Experts of a small language model: width 128.
Below are experts of layer 6 (counted from 0) of a mixture-of-experts language model. Rows are named router (the router's row for the expert), down (a neuron's output weights, with its number) and show model dimensions 0-127. Each number is 128 + 24 x the weight over its row's rms, rounded and kept within 0 to 255.
After each expert's rows: a language model's description of what the expert responds to. This comes from a sample of Wikipedia text that the model never trained on.

# expert 7
router [150 185 129 140 117  93 102 117 157 129 111 147 117 165 122 152 134 135 130 123 151 142 132 148 139 101 144 166  98 133 124 146 167 150 135  93 117 161 184 135 115 196 146 192 100  91 131 134 141 103 191 126 112 123 140 131 145  98 143  76 169 112 168 134 136  89 112 110 101 116  91 128 153 160 164 135 141 130 210 121 116 144 110 127 131 131 130 149 138 119 133 130 141 135 153 114 123 154 146 117 126 151 138 134 117 101 148 138 123 155 142 125 162 132 138 146 134 115 128 170 108 111 103 151 132 128  98 126]
down2 [ 98 140 150 115 120  89 158 101 156 131 151 179 157 149 127 109 129 110 107 156 155 158 143 106 103 136 157 122 122 137 139 159 147 118 127 119 175 124 126  74 180 132 142 180 137 131 124 110 123 116 136 128 130 128 109 143 109 106 148 142 124 136 127 149 126 140  93 126 122 124  93 115 151 125 123 184 131 139 180 146  73 146 128  80 104 127  96 108 136 152 141  81 161  88 102 153 165  95 153 137 138 151 117  84 170 122 117 143 164 134 126 144 175 107 105 130 112 133 116 136 130 137 126 178 112 158 125 104]
It responds to: Letter pieces m, M, f, mm, am, el inside words and unit abbreviations like km, m, ft, as in Malfunction, Dermot, comm.

# expert 15
router [143 166 135 178 123 115  99  80 116 116 130  99 155 168 159  69  88 149 129 135 124 112 161 119 116  98 144 117  98 126 132 118 111 132  99  88 116 103 135 182 132 129 108 168 136 110 144 123 142  76 147 115 135 120 161 127 109 109  81 140 149 111 124 160 140  84 112 173 114 126 105 105 163 150 166 130  99 105 158  91 122 114  97 156 146 134 127 112 160 150 133 144 141 134 146 135 127 127 150 149 125 108 104 141 123 102 147 131 123 157 116 145 116 151 180 157 117 113 158 149 118  92 131 183 140 139 110 157]
down0 [108 150 163 167 143 158 107 126 132  99 125 109 150 147 111 114 107 102 130 153 102 129 133 106  99 129 158 102 118 104 133  97 139 110 152 116 106 110 136 127 109 136 132 122 140 113 113 168 108 141 128 139 180 124 136 142 131 110 108 136 120 149 126 106 130 150 101  87 132 119 177 136 130 133 155 124 144 146 154 104 105 145 120  84  83 132 173 149 140  63  47 162 121 105 117  96 122 140  83 116 103 116  93 133 104  98 108 101 146  91 164 122 141  90 110  85 132 165 162 118 113 112 116 160  92 112 128 123]
It responds to: Prepositions, conjunctions and commas that open a phrase or clause mid-sentence, mostly as, also by, with, when, since, including.

# expert 27
router [100 147  98 114 130  91  90 111 120 135 119 162 117 148 125 106 135 132  99  98 124 133 152 136 104 109  91 148 112 112 126 157 147 132 133 121  70 145 138 133  96 145 142 133 104 131 138 105 146  91 159 128 107  65 130 131 125 100  86  96 207 126 140 114 171 135  72 131 102 122 127 167 149 116 128 108 107 133 200 124 140 109 109 133 106 133 178 119 167 114 153 144 141 156 124 129 152 117 149 156 160 151  85 153 133 105 141 155 119 158 138  99 144 124 109 156 147 109 149 115 126 130 120 134 145 121  90 127]
down1 [149 111 105 149  93 116 112 157 142 141 126 133 148 174 151 134  81 110 135 128 128 176  90 122 137 162 112 171 150 119  91 138 106 105 136 135 122  91 140 122 149 146  85  77 150 112 138 134 153 187  95 126 116 129 141 127  90 108 108 148 158 152 130 127  82 113 178  95 158 129 107 164 139  95 107 181 126 151 120 145 104 142 119 128 140 126 139  72 141  92 140 143 122 132 143 116 130  84  95 133 146 134  95 119 124  91 149 141 154 133 101 117 136 134 144 109 147 126 141 136 125  89 165 107 154 111 166 144]
It responds to: Word-initial pieces, mainly w, W and h, and motion verbs such as pass, along, run, take, before a suffix like -ing or -ed.

# expert 34
router [111 122 116 151 101 107 111  60 116 130 134 148 149 165 118 140 107 182 138 110 121 153 178 132 115 151 130 138 123 150  73 156 120 118 126 139 138 139 158 152 134 127 112 155 111 123 162 122 156 107 144 129 132 112 139 100  93 119 132 118 155 141 140 124 137 125 161 149  59 144 125 163 130 171 137 143 140 137 174 137 108 141 112 168  91 123 137  69 144 147 124 140 128 140 177 135 119 129 120 159 101 145 109 107 129  64 167 139 121 121 133 152 187 161 138 164 142 112 135 105 156 115 127 142 139 152 110 155]
down0 [151  78 152 114 132 142 146 127 132 137 125 135  98 119 159 151 158 147 122 116 139 139  77 150 112 106  96  90 128 141 161  91 181 102 139 140 124 182 114 145 178 133  92 154 141 132 150 111 142 148 112 142 156 118 137 124 138 114 135 169 147 137 138 140  72 114 132  89 129 151 147 152 130 155 140 122 147 155 123 186 145 112 162 145 126 146 122 132 106 118 161 122 132 112 141 113 123  90 121 140 176 123 122 150 171 134  96 177 147 147  72 125 139 108 125 144 116 150 116  96 101 113  80  94 109 149 103 141]
It responds to: Short consonant-heavy word pieces like S, pe, ct, p (corps, site, extinct), plus list words like History, Species, announced.

# expert 17
router [131 120 124 116  68 107  75 127 157 147 134 114 149 162 138 119 106 107 119 126  91 144 132 164 125 132 100 132 118 128  94 136 123 166 104 102  60 114 152 141 114 153 117 126  99 142 118 136 153 118 129  79 141 116 138 130 116 117  88 146 135 148 117 147 133  78 172 185 117 126 151  83 116 125 139 145  80 123 143 128  79 166 101 138 124  86 119 100 157 121 150 118 122 119 158 147 115 114 172 126 124 137 125 126 134 125 202 140 126 175 111 156 118 142 145 127 116  97 171 150 125 115 137 126 109 148 124 125]
down0 [139 170 142  99 118 178 113 149 105 120 159 120  90 102 152 105 128 129  85 142  89 136  79 101 139 103 144 136 154 148 112 148 140 157  96 114 140 166 110 110 143 118 136 129 138 119 102  98 126 142 105 121 125 133 140 133 150 114 155 117 140 113 123 133 122 139 154 116 128 113 160 122 190 187 125  91 111  95 174 112 112 112 143 116 112  92 132 118  91 112  84 166 104  99 113 125 133 121  86 133 104 168 137 138 142 137 121 107 118 143 144 134 149 123 123 137 137 166 112  89  81  65 123 135 124  80  85 121]
It responds to: Prepositions like with, for, against, through and verbs include, contain, plus mid-word or in words like store, contemporary, temporarily.

# expert 60
router [121 148  99 120 101  90 114 105 130 114 120 142 130 134 113 139 125 127 104  96 117 148 135 151 124 116 112 161 101 107  73 132 135 147 116 118 112 142 157 152 140 134 143 122 107 137 107  97 194 132 154 144 130  96 150 142  95 116 108 116 162  99 164 128 108  97 139 122  94 147 143 114 171 138 141  94 102 138 164  99 129 113 116 165 144 182 138 106 181 137 117 144 145 107 130 160 136 123 178 174 127 155  93 128 141 136 149 173 125 155 141 137 135 133 149 179 101 147 138  99 115 127 133 137 183 125  72 161]
down2 [113 134  94 208 163 151 150 133  87 108 111 118 113 160 104 121  82 103 156 148 115 144 146 116 119 141 150 145 105 136 164 124 103 129 134 119 122 126 149 122 114 113  97 119 147 120 123 116 121 123  72 147 143 167 144 124  79 129 135 105 140 128 121 185 177 113 120 139  98 112 138 147  87 163 142 116 158  80 171 105  94 194 107 134 123 144 121 112 135 105  82 186 126 154 147 123 130 136 128 125 132 123 124 116 116 127 171 159 146 153 160 156 130 110 122 159 150 111 120 134 120 138 155 129 121 135 136 131]
It responds to: Verb roots following Latin prefixes, before -ed, -ing, -ment, such as sup-port, intro-duc-tion, oc-cur-rence, ap-point-ed.